Experts of a small language model.
Size: 13 layers, width 160, vocabulary 6986, 21.5M parameters.
Experts: 32 experts in each of 13 layers, 128 squared ReLU neurons an expert, 4 picks a token, a sigmoid router.
Below are experts of layer 8 (counted from 0) of a mixture-of-experts language model. Rows are named router (the router's row for the expert) and show model dimensions 0-159. Each number is 128 + 24 x the weight over its row's rms, rounded and kept within 0 to 255.
Before each expert's rows: "gets" lists some tokens that make up at least twice as much of what it gets as of all text. This comes from a sample of Wikipedia text that the model never trained on. Tokens count by the router's weight.

# expert 23
gets: ", ", "| ", "(", ": ", ". ", "), "
router [142 137 137 143  76 106 135  94 138 162 156 124 162 127 147 110 179 117 123 137 134 158 126 121  74 163 116 140 121 183 110 106 124 117  89 116 144 116 182 117 121 184 125 152 148 118 151 100  90 147 144 164 143 134 152  85 102  99  74 147  83 131 102 106 158 176 144 168 122 154 138 160 119  84 105 161 147 122 162 131 113 147 103 152 110 116 125 164 128 147 134 137 143 128 134 119 125 123  96 147  94 121 116 124 117 119 136 104 118  96 111 143  91 111 142 149 114 104 165 132  88 160 130 152 126 122 123 108 111 119 128 152 147 153 132  91 122 186 132 147 148 123 103 122 112 129 146 138  97 118 139 156 139 145 160 146 138  87  97 157]

# expert 5
gets: "S", "M", "B", "R", "L", "N"
router [151 130 121 126 110 142 155 121 131 182 156  89 155 109 113  88 135 156 151 123 115 128  91 107 102 112 129 125 182 139 149 136 162 128 127 121  99 139 147 115 106 130 187 144 122 137 146 144 132 117  46 156 113 142 150 101 116 100  83 135 126 110 115 127 133 138 130 173 151 143 112 131 104 103 145 123 116 130 105 152 151  89 105 143  99 105 137 141 130 128 104 166 141 143  99 147 212 140 158 170 118 122 102 124 117 128 122 125  79 133 118 136 131  94 127 140 137 105 115 124 151 183 131  82 117 115 155 159 107 118  93 112 123 148 131 123 114 132 119 112 139 145  72 135 177 126 179 180 114 122 129 129 106 121 134 143 117 113 102 144]

# expert 9
gets: ", ", "–", "201", "200", "202", "199"
router [149 147  90 172  64  64 123 110 125 141 109 102 152 126 117 115 140 132 134 162 118 133 128 101 122 139 130 106  99 109 107 145 113 127 105 111 124 121 129 150 143 184 105 158 106  91 145 121  66 141 129 162 106 126 180 100  76 101  58 141 110 114 148  51 139 146 149 137 135 136 132 161 128 118 139 142 141 150 172 118  96 117  97 100 119 139 143 141 141 145 126 162 138 110 119 109 141 111 139 133 119  96 106 102 165 138 113 123 107 119 120 149  95 153 125 144 101 126 146 118  99 171 116 129 137 171 133 112  87 104 139 135 130 136 157 126  96 144 109 109 143 133 103 131 149 122 150 139 118  96 126 150 120  98 144 135 157 144 119 181]

# expert 11
gets: ", ", "and ", "| ", ") ", ". ", "("
router [136 129  98 165 127  98 125  92 154 157 120 120 140 136 183  98 143 149 105 138 151 161 104 116 103 141 105 139 112 163  96  91 146  96  86 114 122 143 180 137  98 155 141 165  89 113 144 141 106 138 131 132 149 116 124  91 119  74  82 157 105 122 127 151 154 157 141 158 114 130  93 141 128  92 144 125 149 103 206 138  91 162 108 130 116 132  92 150 120 143 111 137 175 116 137 144 143 148 142 110 108  98  94 141 108 118 150 147 122  92 120 144 105 133 104 119 122  94 146 116 110 158 148 153 147 102 136 137 122 122 122 136 114 167 111 114 114 179 139 170 157 107  94 105 136 148 135 145 125 100 137 143 126 114 193 157 146 121 113 127]

# expert 27
gets: "-", "s ", "ed ", "'", "er ", "/"
router [139 143  96 111 111 110 122  85 136 132 125 108 130  95 153  98 131 149 142 175 151 165 103 103 101 127 152  91 134 130 157 127 133 114 130 160 122 102 160 120  85 168 132 142 129 105 150 121 115 140 101 107 121  85 119 149  98 118  99 144 158 100 124  90 140 103 146 126 140 154 116 132 141  78 107 156 181 114 142 138 112 132 133 103  97 105 113 130 146 146  72  80 148 155 135 123 158 135 154 169 111 110 109 100 151  71 158 137 109  95  92 172 110 125  88 116 142 114 114 100 121 162 121 127 163 161 189 121 123 103 109 152 151 141  97 116 111 161 151 101 136 112 118 140 144 156 138 111  82 101 151 129 103 112 142 125 134 133 110 159]

# expert 6
gets: "was ", "(", "is ", "s ", "he ", "and "
router [140 143 129 137  89 124 113  91 142 152  99 128 177  82 161 123 134  89 170 137 144 130 132 124  77 106 128  97 183 152  90 107 110  86 112 135  92 108 182 132  73 140 167 122 171 175 140 109 118 127 119 105 161 119 135 122 114 127  90 161  91 107 131 124 113 129 138 141 146 114 114 151 119 117 159 125 132  83 156 127  87  87 117 127 101  96  96 163 105 115  97 125 153 119 160 110 132 123 159 121 105 141  78 146 107  83 134 124 125  90 132 136 109 122  96 103 139 112 122 123 123 131 159 119 168 125 126  98 131 131 117 132 156 153 143 138 157 162 157 114 127 115 125  96 140 125 162 130 111  90 107 112 164 123 132 139 170 115 143 140]

# expert 14
gets: "S", "B", "M", "H", "L", "R"
router [170 160  80 124 123 126 139  96 124 185 143 130 128  98 132 123 148 118 127 188 137 138  78 129 136  98 100 112 117 133 139 133 111  79 116 144 126 100 145 112  92 163 186 128 144 110 149 117  92 144  67 128 131 158 114 130 142 106  87 131 121 120 123 130 140 139 124 160 114 149 118 142 131  81 113 158 105 138 113 116 127 112 123 144  87 115 131 139 138 169 103 157 138 139 118  98 161 180 113 154 148  73 126 116 128 120 148 163  99 118 130 120 125  97  97 120 132 118 175  88 107 182 115 105 110 109 157 133 112 143 107  96 115 157 132 140 133 175 117 142 155 138 144 128 167 158 116 150 121 111 111 174 104 114 108 133  99 149 135 158]

# expert 1
gets: "and ", " ", "\n", "sp", "f", "W"
router [137 145  64 143 128 129 118  93 134 185 154 147 132 107 155 100 159 113 122 162 137 139 115 100 109  95 101 112 110 157 119 113 114  99 140 140 118 106 131 129 133 146 132 134 178 140 143 136 123 142  54 145 152 124 157 125 151  87 119 150 158 113 103 134 161 105  88 135 127 127 116 160  93 115 130 136 159 120 151 137 129 147 124 133 104 105 108 121 130 167  72 133 163 121 125 143 128 136 164 125 143  75 129 131 153  92 116 151  91 111 139 125 153  98  94  99 145 135 137 117 124 161 110 118 146 117 177 194  97 104 127  87 114 147 114 169 122 153 121 118 166 152 140 143 163 107 115 116 137 121 143 160  92 122 106 129 184 132 151 134]

# expert 28
gets: "\n", "'", "\"", "con", "inter", "In"
router [191 167 136 152  87 131 161 126  92 157 114 164 166 145 129 128 173 111 172 180 149 117 126 126 106 140 135 143 177 111 116 121 113  94 140 163 154 113 170 132 145 139  93 119 139  76 157 151 110 147  50 112 148 124 143 103 123  93 111 122  97 102 127 140 134 136 129 144 105 159 121 127 156  89  95 136 120 152 140 150 119 109 129 125  92 131 130 106 159 118  76 120 129 133 144 158 118 150 137 125 142 144 104 106 115  89 116 155 132 129 140 144 140 109 116 156 149  79 150 130 109 139 130 105 140 120 155 114  72 151  99 127 175 150 119  95 133 157 109 167 130 130 126 142 139 169 130 112 143  96 115 140 101 135 146 113 117 124 162 145]